Experts of a small language model.
Experts: 128 experts in each of 7 layers, 64 SwiGLU neurons an expert, 6 picks a token, a softmax router.
Training: a variant of Muon for the experts, 537M tokens, 2482 steps.
Below are experts of layer 4 (counted from 0) of a mixture-of-experts language model. Rows are named gate (a neuron's input weights, with its number), up (a neuron's input weights, with its number) and show model dimensions 128-255. Each number is 128 + 24 x the weight over its row's rms, rounded and kept within 0 to 255. Numbers have three digits each.
Before each expert's rows: "mostly gets" lists some tokens that are sent to it at least half of the time. This comes from a sample of Wikipedia text that the model never trained on.

# expert 101
mostly gets: " A", "An", " An", " Notes", "A", " an"
gate0:120144124094097155123119112176154104107132156138116167094127133154104135175097137154140140115142101159176096096171118098138141094173136144126151130117149112141110131142096134099125131120123069140163151126143122139126119160142085128148113146135116125119104145108120075075146137103155116125143093119145208161119155108114149110094149109144132137108192165156159127086096126131089132166131
up0:105107129217138100159175139119089127166125120059138075147108119114163142112160127117114121130098175083119144161124154160144097129110112124108116137140077109096111133126143128121143120117090131118074118128136160105134117107109135129118141146128140121142099128104158153124132144147088151115115173131146067105156123118110082150185127133141162124119101114108135118148146163122146150092155
gate1:072141114086128110131110121116131130168100115149176148142171197135158121092142153151092074106159074126121100124107117148136133117134109134113111100113088100134128116165115124129118139126124111104127186084110109147117085121124113185083123109168187085172094091137131136122097110104138149173115141144112126085118110161127131173201153118135086146141089130123112131117142140155120142115109
up1:057146121180125093152118111140135166167091142125152142124183149119137121067151137118110071127139095100132127116062127134143131108167133131093142153161159156132122120126115117158149119109133123113102147103119147155136093108127108145122137163203154120198137128127133084136114154061137161153115152193109131123133119151130114142187133119149129115104121124123120165121154128148140145144101

# expert 124
mostly gets: " than", " including", " include", " includes", " except", " are"
gate0:126115133135120051099143139135108160129098140148166118149071104123146107149142169122148108088115104155141127155117098152151125136149124149165114142135134179140092122116119125148150134157144130119176113141112130101144114120095133127125185104106107118151161142105170106185135177092120139091102126146138153129134124133160138102099122145099129127114125134095100143064134102147150104066140
up0:141137118156160189142097123130120153140169149104124128104176146143121123132115084132121151135122134086098154086143155080143153117116127163116126108122115095109133137136141127154127104094108147120093156121143088132141136166181123120147098130140123144118128111143109136111132101167131114149123117119131105134113150147094101148139122156173137141167152108163157106181136166102115162170113
gate1:112103121113148126071102134150090135144115088132128106136118107112119136149123059105111147104110119129139102106131132152119110117125116105146136140142137099131138116121100143081133203131136152120156127100105134133140164141159129135098150156123130061101118109120130147136150111123090135136116157103131114114121167084160185144149128157147120136124106167138079144124106099097100128115138
up1:129157112139075157126143116115167098123150159114134157110109144135146128132141167134108112125122123096144164135130095099141173156118129100124137135136108155131149124133154116134112115104109100191096149169141113129119121125143148141145110129135137167150112138133136118126106135131147103126166102150127171149120132169071071106157112081149100150136105112137166127119162118161172129127145

# expert 35
mostly gets: " moved", " joined", " developed", " led", " went", " returned"
gate0:153120108128108137138115121136197105183127111109134093137150115159091150159103117111130104116151126128150154123146120145077165146117120108181090096112112107131133133127135138152111091121116141131166123132131107119159119164099143082112120131119128129106131134112101144151112140155117129171050109136166138116123099097106148124144119130143082097084143113146129116112163117136153106137168
up0:116148133136153128110142102105091170127115142126141162122128106128186118145142127123156141131110156135140113131133145150206099095123137150104180154146129163094115106103082126086130118150166108132143116145138124117121077092171115150177121157106159131141104093103107128109150126113130147113172130150116112151156120164103114131123134155112143122139132101137115123133117132127104130081099
gate1:129114176145138167144118135140121124116121164131145094121089176125149089134115140126102122123131121132128162151101147126126130128137163098118124151166131129116081109145116129156151097147123115148144113175122141136123072126105073192121150103103121106154134118090155119113150102156131132137114121131123178138167169130131131115125105171156128095125152098104142151119123170154107105126092
up1:108111129149132136150085127090136121145140139109125118071142159123121150165094156107175119140136112167148139118110126140144108136127156119094134152100120146093152134148097117159132119131134150147137097109087123134134141118094106137151091124108091115109132107125189178125126118126122144146123184129140124144167192132132132125100137109137110135117131140072148171119130146125139124087182

# expert 112
mostly gets: " Binomi", "lan", "wood", "ston", "lon", "stan"
gate0:101120125116141101112117103152119145112084171100122100114119119107140160138115129109116135177111132117140133164094115131156092083110133162105096087132143127114148130121145116156095108121102186124146108104162144184136111137093148110129123119147125104152131154120133174118180109136166110112154125141158138095117117105169111150129151165094127100144131119115147168144151098074129087092113
up0:133134103128144102084122105105098121119099172114112099105141081170161104139161121093122177154128129125114152126139134096126113115176096136122111124143121134107115118180112076157117159156090150131129106088133121183104149148091107130150095110150145097159117137073130154110163187129123136138190137129157149151098161107134132136133141119125101081163108145104134112116145128093119126056136
gate1:060131136131116078148095122117123136117110115155122152124140124179130096101141115171099153121129166158139109146122119132103135075143160117140111126109112191118143101186151116112101115126110131154134115140141143160137104143125127126124159128104137097155134132124114107154148139142093121153122119135150136151154129147103119112136144138128122129154131112121140147105120100131107133084127
up1:175106155173122151102141150185120151131108144120086092104114118153136124099133143113151121133140108136112093085134109165107117116124131101125094152119120111120122106100129109157086132108084173126136124158096143153130138127120105158107120119164093180173141156133127140124129090146151116143088178083122154126098122130105068102157100122110141154136113137118127114136111098081100115101118

# expert 15
mostly gets: " J", " H", " E", "b", " K", " Co"
gate0:114135095138145106117073106097128148122094143122161137100142152158123141126114132117127142101131093138131092116148173141164131142109140115141138136142150138157133131150104120124157094130118117124126135169150116103141115157128124154140082147128131141129150155169156122137135155149130115124181105114118123106114125142118138135095113144101109145121137145124116137129146130119115127134095
up0:145086171153139139136184150185147130135165127096092140141139091101153081150109092111119098129104156123139167108111102112081129132149118086119102110101119146143133106141146139119113173097115136118166109139094125123090106105142139090140159105129107131091102093088075090111131084104103162106094147135147160123121123126122125070131133112119154125121115101161138141099118148138157104116150
gate1:171087088127141147106131117131127117077146136169117104100135124139112130163139143136088101116161104143153094134112096103105090168110119110135151152129144080171138178111143147129144126127139130076094155103096135085124153146156130106121109180109093106110152128113138108142137116152153120135127125085127136116138123073159141131121139164162179174130147142098116166090150105120126102150136
up1:139171119113117158151089124143058116139112121122131142138159150136148101099134115110171138151118126147081149127159164152144175135132073090154133107106147167097167113120156162156148136132113111097144118143125145114090085131149153138114132098127157167131110134161126102085104118092164145201077139155098132110125155171117119127150127122073087106098079113147136151157177124127132143116125

# expert 120
mostly gets: " W", " D", " T", " H", " C", " P"
gate0:061158087157125172163113128114108054113097149130091119105131149149114146164121160159127103117129180144091118120114117097138093126171160114161117117122142153156124112069126117120139119136111159117135102117148118102152121178125152081157145143118155135112142105165109089114109118141115137178128163131140156113148125117154130105136115135155096092114136117095174116157103108151158141122119
up0:132112149146117152138124124167141124128154081144159142143149190069157111075133128167119139139116100124127104160141149145113073137151121156124145100114141127126147137123130180140110183100106158105125107123108147084127131104134099157127151128126100089136121144108148138155129160126120125106128100122106132128122111110098139116119125079110100160125117122131119156113146118102116154107063
gate1:142126114155175110196174133147140110124107144072135137133094114153149130120114132113104119156124103120122154122174145119128152141090130109141129155094114143141061150101085111128152068123131073147151108175134164119110109118125130117130119105116144157134153169119142100103115121076108117125101093157155130149117121129127108097145125093181118139110152137116101148121146133137150094176175
up1:154128114152105152142105112128119149110136131197126115080156109141088119120148130139154112134128141149144104126101169137108101126180147140175092095139135117127142101113119177155096143102108172091090153117082126118142097123144096163132118100131135120096088104150121132114178155139118104148137159130105120128130124105147146148183143135134155160099103139166113106114110158102078111130168

# expert 89
mostly gets: " for", " including", " against", " using", " During", " For"
gate0:105091143131176103144146118083113109177165159119096101089095148122127062149144090134160112144090135124119130129121096153129092169129116105099145120138095158130117140142103130138129136131119121165107126120119147084117135085145083116110142108153140146095112111100140113137122134132141154112122168162139111133143122134125081152146139103188143103085135191077136121120119104106120130095099
up0:145091133122125132134134121099114104153144119151126158108089143135126093167173135124116116141074113130121131127126148138131127104119134097146127122152086139122100089157117102144131166159180113103163132101180124107074101106137137135148116139094145123130146109122117130136132141151159135143125133124123136153161099161144090132124127120131152096104124122101121129127137130130110141119105
gate1:142102086143133141138123104117087139124112151101099162084161146122115132122119115147159083128142157096136109101124123190161158112132155168156117127125091124119145137127108079142151099107156132155130139101132148142153088098145130144072079116119157117153139135156106138123075120129100118131151133147169115084115107153123111153172105102129126155096074096176112129202149156130171139133116
up1:100116130088142084122120157163089136163138123125107140104145092112157118149108121142111121103167105135128096146147100122155163156124149150166118150128121125172086157131114099157176130125138082137163117171155148129107156148163133170111142132138107120133146118131116100100114186106141103120121094164154155092147149149160106113146125119173132142118111098125135148135138109133105117126131

# expert 9
mostly gets: "ation", "ing", "tion", "ology", "ting", "ating"
gate0:157134125150130141122138116184151117134143172121115144087169149137099103167097123112094140152174133084099185114115108129169125095102150126103157143092105085134098111137116104127102111107141137120156129097112160118130139155135152112139106153127116169129142099136095132153127148112147198131119140135110156124130094128123113118111135153145118086152129110108149113104153128158155123143155
up0:158137133123162121162083125139125117138142102117119119103133144111083116198124130110118166111136132139128153136171104074099148124139131097122191158158162146125094120113198154138121141083156136108156083101134140118154134131122131150094161123133161127153123172142124105134106157100133135090157144116152160154142136098170143101126096140155175105130128113161137090087081133139085098145158
gate1:133145137126105127123129121135092137139140131183114124116138125137103144084123095141125092150125117132162124144175191095173114105090117151118130129130115136118134106088124130104081086119131136152084095137148182142118177139124116081144128123138092102140183118150156143121117137120117132112122149114152095097093095119093129126120138160116109138099141128134117140112152136133133138123134
up1:129112147145146116104128128120158094128128134095115110096122139153114104163116138145151133144154125127107118163079087130132115124108093116142154131119140135162129139115132116148147126129180101134118135157141149097149117131151131146113136159074144145104094092100096139108102138126155157147089132064116151134162146167139141136143146148134131127148148159132096113127128139123147131136179

# expert 100
mostly gets: "tor", "rov", "mon", "pan", "tern", "pon"
gate0:137127144136135120083147097157145161127093140120125129144135120166093092144078125119180101123163161124138127166128142116157127100144128102129142100089127117091154095141126136157140120145120104147141150109149167168141167140149084130093083084167107117139162086109097116110118148130125087127108109085128163155079151105100168124087127138149182080117140160125112137158154136116177086146140
up0:137135120096131087087117126096122119145096110120098116128157118120097076129114138139163145159136138113146153128125137135142133145149082073130169126155140131136130098095148088153124141116117099109109107096162130161073098126157116136117123079164064174142142133132148120117103168111126166164150132132139140092141105122135156117122115113117162147082153141116103115153180122109178158092093
gate1:158099161150146177084145153115157126098115109134089126124126136090129116166118152108152128162134113110117151147144135114140135120145128090075118140109142103141123098186154149156103120107177105122138099139136142116134126120147109095084125098116134144073159140153134131137129111133107144124095136110186131161132138166109159112140108125123117129089087114157125127088099169125138104153131
up1:132196167130124124115141124151109136145135137141104134143163122123083134187111127177116167122113120161133145126156111149073136138111157102167119146131129097130171130132113107150104127112125120130139110141127142129146113135121208147159097139139162166164133130127141143137145080129110117094123100146146139129157129159143122094150169144085103112126138140095159165082124132135101147129092

# expert 51
mostly gets: "–19", "–18", "–8", " 6–3", "–7", " 6–2"
gate0:105127142107148139118132136154235157079139116197116124144126147117120123115143174119144122137139157118168137141172104125120103077154125149121112140184109077122137112146124133125118153137151133152115134133122129119154107144117125149157136153095113127143146117123103203136123103147154120113101152103099157123078114140129130175147113124144137072111095136116118130151166131111125135153121
up0:143086137115143155099104120167142134080119092175104121163114115119115149133171100165135124166144167116107080119149124172102118144160139153166134120140141101119165113127109101114111123121131120147107077153116084110170181087097133190126141095106131143127124099128142155129139123141170156124110109152122179115078127170139124143138117145108138091119145150120115097121141151106136144150115
gate1:126128166162116160136157150125183073125128110135131124122119143116133121114105131128145106146201097128095153117105139158141121144091130111113111122140081141110118116165150123129147126155169157139081138155061137124071153118108191162122127096140121081134121130126106103135174171116150117133148135149114116127085117095111157087129096125118177133124112128143134138131089153099107144096134
up1:145152094104163089122162133113143115121125132167145141128133093125100119167159148176083138116088128145142142156133125112153144142177116128095114156153141144141140109088077150112141119122134112085172117136170134116124111150107114122144165128084129118145148109094095101099078134156108137102077128180105105115142123111168107160110149113142159142141194100119131172149157134139108121146107

# expert 91
mostly gets: "mura", "kawa", "abad", "tle", "kowski", "bar"
gate0:155114155086139122130108103136135098129106165122130122152148117126125191128087120098109121140154129115138104128124138142157140114154087137123125136110146110086161081093091135131095112120144097072097123131104130151108118075108150153162111108163146133116069108103139155115106112147111170141123123156141141141104135130144145156131131102144113161146106154136171109132198165110155161135140
up0:132084134106139087144094125184118090125124152155118103156139090174142163106116107081110101135141126114167136139128130143122157102162108156114119114099170164114167086145135145104147139105080122102096087115106129159097088113105161153164135093110133141124060113086158171107096126156124166142142166149140120130109149135135130139105142109142112127149126148153143112128139153145174157143131
gate1:169116115174114178124104142097128120132112146123124132096138139130113162181151101134116120135117141114130120159150180130154154112112148123172138137133123133132124144114121149130127122096134121098134094117122106133125125144161117141120091145147139159141129096131133102116149108142111132122151150105137132161124095162152135126128101102116127152155147145182105141103138129125100108120118
up1:120125104116074104157137109128117133128089163113128122143127147129176109099135135094098114116098119087143132102151146089138151162117101155081146130130152134130098155102120117087126148104075129126096111130167133132151118164132090136146077138188103092142129155123161129102118157117118091133149120132127112120145094129117108166158121100113132151109133116138122158142104102140145115087153

# expert 22
mostly gets: " (0)", "^{2})", " 13;", " 5;", " 0;", " 17;"
gate0:132145109145123182113169142140122137175118136099151134110135106095127164124141108128138147145087120158152137110125141094117112109114136120117153086129133181143144093136141142090134091090138125122172126099107120082093134100126134106105118147088088190163150165126119109135132107106158169123148124133137132154119127133112085097147153148132119170125114136133132130094120103097097172145072
up0:139114144142165099147122106141090138125128112142117119122115113104164114159093123125139147134132143099102124149099118152100093152132098117135133132120108112113123126128137121162160129136112156140081100135093108168149131177053129168156142058132145147085092183123144136113129153138095101105150162123098126123142127155160149172135140082121141130152143120108134149122160145136172120115161
gate1:146131084144144148131153128115127077137177097119113115115136145077142141110108132104148147102136070132132146124122134152134098126123090142184120125170117150092125157144085083161140121139113136093134145139133075114138085144144121132119086135176111090153135148138107095129093144108148119143098102115117163121147134150125110129104107140152112129158142169151107153116165137143125141155114
up1:143184103155145094179126082117092158130100125133132136120090161138136105156123111130123082099157155109118084134121124128128166120169102070122117126104123163159163141149105156128155096118140120125137107136128142148122115134150137158104158091144181077166114107112117133104081164159146155130118138137157121129135118155141147116106087117156118127091136130150128079172103150121190152097111

# expert 105
mostly gets: " –", " -", " —", "·", " just", " because"
gate0:107156131146145095133122146123118123121121098120092109143084107115106149142105168126148155106118107093087111124139093129132150164173128145090100143139091109161120082066146153105152116148130127089081168119081080096103099103131124162130060094150101118112139135104100111109135140134119116129130121194142162134088141098111126126115108115094113161148121132161106130113121093131120153116141
up0:120134130151143092143109127105119127115098097136154117177099105133132141141138127137131141092116125068108107149116108126167140100165113142129153167099114126121096070112123174119143106107119161135068179095134087117131101139182124143165143132140159090145147136098128113104121176151143128164121129163126173167083161118153125106094092141071116109130105128183136106171096088102099147104080
gate1:135111187093154105125134123138141147147129109086114149089091165122128162096143131138120146138108103167085171091127119113130182120148107079135124124150144110090132151156144125163117127131119136101130119179094132175122131137101132156166113138104119119118120131107077116079166151127117097080092140142146118150133091158093131176106181143121174105125119090128117101138137129108107086122148
up1:101095170092163133100160164116154125125116130127165146136116159124154103101141161073153131114121102134112131163138163114122133085157135087122106126157085131128120128139110137099122113125142168127094111142100111141120143076100108148157101128123123123132155149091113136098160144144123145065086165146135151108155121097152143143130175131099161113124107109133097134117138150120061117143120

# expert 119
mostly gets: " make", " making", " 0;", " makes", " Nominated", " 1;"
gate0:122081112139185143142132085114113104127136165085135136135135169127159117137126129110138141122095139135105151139124111103118084136153136085152079104150140112177155100127107138096133125113137103137107112106160102135138110184167147118170094111156130139165140144120103119132139120114132104148136119127142130144183124115113119118147123113156126133108110175138143121135120082095109108110100
up0:107143121131129124099155158126083137125148124092132104117111149122169127164123140102136150110147084123096114114143108151148162165115102146133123157162156170173118092135147093118156154132124110128158126147121119104097111164205160163130135103087154056109150114138107106127060105124135138121126109081126104163133169156151148123132112137136115091118150114139148147109102125177105132127156
gate1:139129116116088118117118092152116107107097119142132123093110141130079105117152117131142145129139106155143092113119161091126110141182166093159146126153137133141147112140165162108126138101111100111127087138127120150130116132141098139159112134142150097128146140157151132103107124103166108105131137145079064121131193109164116146144144126099110128166125164157120088121144119110103123115127
up1:127149110108154108133093167097115147127069140111150096142125138152114150181143087121089093094115154133106141155147113137119146106098172150127148129110132114125119164127110088130106118122197113124123137123160169132131139127130132130107121144136151188140138093137122142115166168117133165160107166148143199131119100152125093091071095129119145149127139104105138159121111136150138130152111

# expert 97
mostly gets: " prevent", " avoid", " protect", " create", " establish", " want"
gate0:122107125135124075148100117096103116130166110111109119145122097143120134141158174119071097130143093134149178142135108120118150160121139168118125107150143101103148100144149142082119129121120140127137160107133120082132117160128189123140120153119151149153136141108118108164094121105135124133176085136138134110138151088119149186102161109128144128117122124112162122148078135108092113090104
up0:087115160118084141112125133127162130114123120140133133107073136099147116124149166153140133153138145158095096100142148137143115145169131098106137123132148113122122103101118131141131124104170116149140125130140079179107167097151120127131111117129104097140113144134114140094135154131127111146105141121113126139117122139145122103148106179156159128116122101097097081148134102151132112165129
gate1:160145135133160133134127171089085127101161106117104084142138110119069116132114120122113126140130172136088115100136105128118131088146129125123155100081112110143154135120116104178118112116084100160108132109115115110149131103088086134085153148162135127143123120109114105153127121146106102110109140148136191161125106150125155106148125129134107168151147152174136053122122083128129154149133
up1:136151074095143118177102166089116130107158147131126088127129133125125126129136175127114085199117130124116090116141119152109121117174141120156083160123131131142136110141106081130154153133086136182098152149130140107136113109117085104118183168149134153136114108112100126154105171138110099085150135100085123144150090130151108107151094119136112119108110152161090102137107094102101080110122

# expert 26
mostly gets: " became", " won", " served", " began", " received", " took"
gate0:093112145104117108115072097163142124126158110083090104118099106165161111120120138106107149118171156102112097128126146158097141152181123147144114107121104094124132122154098109172125083113072143113129145172120156085123172129094126166125147133144130109165103140109155116140195112126112116117126146148106106107125133115109163112103107106125100060113112110114155122092146131136122114112129
up0:134095155095110152106129108176141138107148116105128133112111106154148107103095122115104120086148188146130125150123129145105129183159127176147095118119079144114106096146134129158136102151079179089117133158135119115161179119124098153120137101170088119133109175124137124124167127144131067126160123147130096100129127157113143131112137113112122080148095112122154119089139145128120116111145
gate1:105070131129119136108130139155129127128106083089136165144119102127119079145075119143141090112098207139128135163108130140146113145107161121155131119140104154139149149128121111119119141159097117133117129133124161102080136121157119124129076075142133123145067130146186093155072160170126171091125159175144159146102091099159115146203101126139089127150107144113120108089124127123144170137119
up1:102079130121104117073125076131156123153112113110170128100122082131134102155099128145095103154092160086150140136132144098131093119102114164110129143139113117125132175144120130137106151123098128126127124152150181101108107146098097103129105087084157126145129135105160131135114167121094125138120138160107136149103089108114098101125118102098138141101123145103100089103103117118138161154159

# expert 42
mostly gets: "s", "es", "is", "ers", "os", "ts"
gate0:091143125119105125142108095128079086109164122102166066165117163124139116131128126166082091118159097139155111147137131118103161153096096122161130152137144151129150114135108172110134126138127166124103118112148105130108143150122136093131064129151146095158118091161094123103127146110138099125124099130134104114141149032133089153168148126109159155150116090152118189117141119100146103082119
up0:126138097129133077166167124138121122133151131064129102150148154158151126108139149122136078159130133076140122143138107154104141106127061179096104150129112102125122098173114123109136127129105170122158133127147088145130186131129124120130124144115128157137085126122121129128131155157125126120121119092099078101139152071136151184148171129119128167115129149157134120141147148159102082155129
gate1:112154133168160132111112135128127092129122135128137121115103140128110168118139166109128148167162133125160113127119124096144142098103120133137130137154122189118168155097127117105138170155123090155118130135116117090157121149119118144162099147138151152135103053182077164127098126163146145145165091178141123099153097148087122124153157155145127119159149128122104098122178112138152160119132
up1:141143134142118122148092088130136150149156136100127140126080145120123147114157119125102134178132099141130137090085113074121132121100135125180129156151128115120129118126136138121134060085103082109134144120131142128151110153131123144149106134124100137120134145146110133161131136126101100101118107130143154154160158093094101153153123143144140155154101127125109124115183123138107149132140

# expert 10
mostly gets: "–18", " 1–0", " 2–0", "-2", " 2–1", "–8"
gate0:168138102154172145096083130107143124137097180096123125157135148138135156116144113193106114142150162107095084088121186097150095164139113102105126112119146109136126125142121115132142114119180105073128159152111193137099125118129143146133125111136156145122129174150124153126152118137135101144124102098140160161132147103116122093123119109171133123110114166164123180135101111150141139136107
up0:088118141114102097149174145132075134127162112185125119100117127149125094128116167102148163097087127127156186186156075122131146103107167158133123121152105096123135161142143152130131140145097161169150094121147084143155155166091168101127093121095113114163140079131128142131107137114116146138151143150137122114144089173105115171128108151097103148172141148121122133119151154128135106147161
gate1:121156114126128144097132125105113106082120136151149125110111118117116173142193117134122064123140120137142126122120123122108143082166166123129092105142082107064130128134127107090113132108109116097114143140139099179105132145132155150132129100109148124171139117165141164105110090157117098159135138164134108097117128112096119146116126115105133151142129146084114154132163117127147148110110
up1:069137101129136146175099147132134091103110135160142075096154139092087169141160140153130075129126145144110109155121147114126152077179115121132110138135105077109139114141113106120126143114145129155106145106126105159135108099118131151112162128134174091173135103150131159125141087128122090160154170135142154117169103120140131153125118131121134123132114116106105159118127120135107125140087

# expert 44
mostly gets: "′", "7", "0", "–8", " 6–3", "–7"
gate0:093101142107131157166152106108166101157116133136146130160152129133153139133147104112073103136106102143153096134130102120099124161129123138103164158126119162121120126085145194109130112101164146151168121126119093122094122168127158114125146124127100142144153121177113146115170100132107131178091098138133105170124099121100087122111117142136108160132094082157126138139111040139116099124133
up0:105149123140148173121103123145138149129148148164092135130107124152108133142130144137097124131180086146185119136084106182088144128148137122151111116112107133145160095114138123134122114137115161152099106153113106144122126149130153100110126176150147175174143115137138139106091146139124117126173124140152102147084139116080101171162086086147162124158129134089106140157104112068155134074123
gate1:122165150093142111152135136116140119111119063136154165140193132138148159120163098089108124089101085134108160126068091167136156110144145102151091124094118129138101172139146082144129154095127144141166124177113120165104141166100146171133172126136117097119103110148164138122131134138112126086172074121108124092145144171106121126100137178122160142124127090119121127136165112103117122140134
up1:137143129154055123140148134160120137121169147110120145127125116106150090155125147142148145125146118077118099101123144086096125160093158123108167153165113151125190156133103150165138152139080114130122133136134128101123102157127131139150149121121120121094152087136099139092143106060136157131091136156118116122101110092132070126161130087132098091118161117089107140115114139154126177136171

# expert 16
mostly gets: "9;", "8;", "5;", "6;", "0;", "3;"
gate0:137162116121159145111162148143120119138096088129095141133121095118110108158125139137148147147137142096131166123109148106168118088141133123142106122110121135160116117126120119140146120114087124108109107111124161120104116180142133099122157184134119149145147052134135107110167129123099118126128152143132102136098119122125130091151126133160145113192128136111103126159134121098150160145150
up0:140160148125154160121151124141160136134107075141115115152117101146103126149151162097111192155158181116139133135117136107155137116108156100164117142105158158143156104110101141112150133127124140103149142127119133094111117127118173145091120166101116133141149117104125159112113145144096114106127140154115167101091128115095102083134108085136131123197117130100133118111138101131121127100105
gate1:164103145100126171128112152133178115106156112165103143100140076078129102130151118120144136144125145124147147136142148099150131129147078096112166104113122157106139090145114116125102146087106131120147102110142117124152082097174116102095123115121098137153085194185113143094082131098180096121173123111101127125130117084168129107101097115153122168179115133108132110083129126109138131102185
up1:148134180131133181103116140131133134164147149191172109123122110107104127155129134101126132155173128132140137144117158141127076107132106112190116123116123115145129083149138129076117150116160106110143089139131139124092075077160151136100140110143114137111098145123131149191163157113150138102121100116157110118120149121144151098179117109120141116159128119096104114082110138118149147129124